{"d_model": 320, "experts_per_token": 4, "d_expert": 64, "router_score": "softmax", "normalize_top_k": true, "routed_scale": 2.5, "balance_loss": 0.00201, "balance_bias": true, "lr_router": 0.00189, "vocab_size": 28605, "lr": 0.00221, "grad_clip": 1.0, "batch_tokens": [32768, 65536, 131072], "train_tokens": 312700000, "dataset": "wikipedia_en"}
Below are experts of layer 10 (counted from 0) of a mixture-of-experts language model. Rows are named router (the router's row for the expert) and show model dimensions 160-239. Each number is 128 + 32 x the weight over its row's rms, rounded and kept within 0 to 255. Numbers have three digits each.
After each expert's rows: "gets" lists some tokens that make up at least twice as much of what it gets as of all text; "comes before" lists some tokens at least twice as common just after its tokens as in all text. This comes from a sample of Wikipedia text that the model never trained on. Tokens count by the router's weight.

# expert 0
router:119086136223190096099148133072083136111165132073151089143107142117112186145120142080112162135107125159132130112168091078134128201105117076179146097146123067131144136107097114167166144170112139118154135104090162195068113166160140158163096105
gets: " |", ";", ":", " -", "\n ", " –"
comes before: "\n", " ", " 0", " 1", " 2", " —"

# expert 1
router:150120113115149146091097137130129084137217144098096148157072113160113139119084165137144127126113104088140146130150124098154138083126162163137103110104127167076181154150176119077120101145099129140124102141160131109188116104099106163122143130
gets: "1", "0", "2", "3", "5", "4"
comes before: " |", ".", ")", "%", " (", "′"

# expert 8
router:087089104147129140122130145128115185155131151096126194087086167155060116118118106142079156180122113112125141172189138093143098137128108122156123139176143073081097072110175117104120187107155105131126143125070076163085080145133114108105171073
gets: " ", " ·", " JPL", " at", " —", " MPC"
comes before: " |", "–", " JPL", " ·", " Lemmon", ";"

# expert 14
router:143154138072162124166148154137136092163129200159067097152123127141155065134126145111149147155152089198086153095119127161154110182089156185125123107101098157125100128203147140123136140102202128141156117150101138120152126140097150127120089114
gets: "–", " (", "-", "|", "°", "%"
comes before: " |", "N", "2", "1", "0", "6"

# expert 10
router:143123066120143162131174091143102158131146160105148177143148133102119188095114187134099136136174126105141170188076170125110164154139147167119140160135111153083156144130133175137143099111070175139111135113120132121088178122108060138149087150
gets: " was", ",", " is", " were", " are", " been"
comes before: " and", " in", " of", " were", " are", " a"

# expert 19
router:170145133124124075150122133154117107103082147154178073163140123105120132210149122114140110198162153150100114098142092164099115089155141134152125142134175155100120090081121182101163150122123109127079141204142132068146139130141145134150166140
gets: " in", " of", " to", " on", " at", " from"
comes before: " the", " a", " his", " be", " their", " its"

# expert 26
router:087084074114179147152102136050089162099054124124168119097154192130142066129128130154114121127141142100177164093139107194171120129098104158141094104072178123093126107094113142121165052147166104137133119076163086164109068128086144106104112148
gets: "\n", "==", " ==", "===", " ===", " well"
comes before: "\n", "-", "|", "==", "The", "==="

# expert 29
router:140102126219187110167101143162091141119124100166161080151106149174134112146136100177147105068130097170123136159127102137122178195100092153121106169200137096130128151080119194079105109116161164157115148183088115117142139168110108152173154151
gets: " for", " to", " with", " by", " of", " as"
comes before: " the", " to", " a", " in", " by", " his"

# expert 22
router:101147154103094165131142115147178199130155163154129148184128092158104144205112069149165139071167119141140112112129101107078116145151142164137089084089165183099117191105135131129092165118088098114105083102120119132122076138149206109121132107
gets: ".", " that", ",", ").", " but", "\"."
comes before: "\n", " The", " He", " In", " he", " It"

# expert 11
router:123135126084135145117126086099099132166169143084132153177130191148168159114145081133108120130141125124079140106105177133127152161121144088091077116128152122144116141182151119108162189115076180084150134139141096087124128140164089062136130100
gets: " he", " it", " He", " It", " who", " which"
comes before: ",", " was", " is", " (", " and", "'s"

# expert 4
router:086158142094124146120089128129142087078169128080097148123200165101144132126087128150121118059097123124167139093169154123138056133191139147097110138133118061158148078089153083135132108109155122128100130121095157165094108154142153086101217162
gets: " 1", " 2", " 3", " 4", " 6", " 5"
comes before: " |", ".", ",", "–", "th", "°"

# expert 20
router:139092102104165110119113106101165105117107143146118115084190132149129147118158124169093117121101133078166079094122130101071131161155159143195155127131068159069137160144086157144045193190181141148127173157170128121047164100151177130132112149
gets: " |", ",", ")", " (", "\"", " –"
comes before: " |", " ", " 1", " -", " 3", " 2"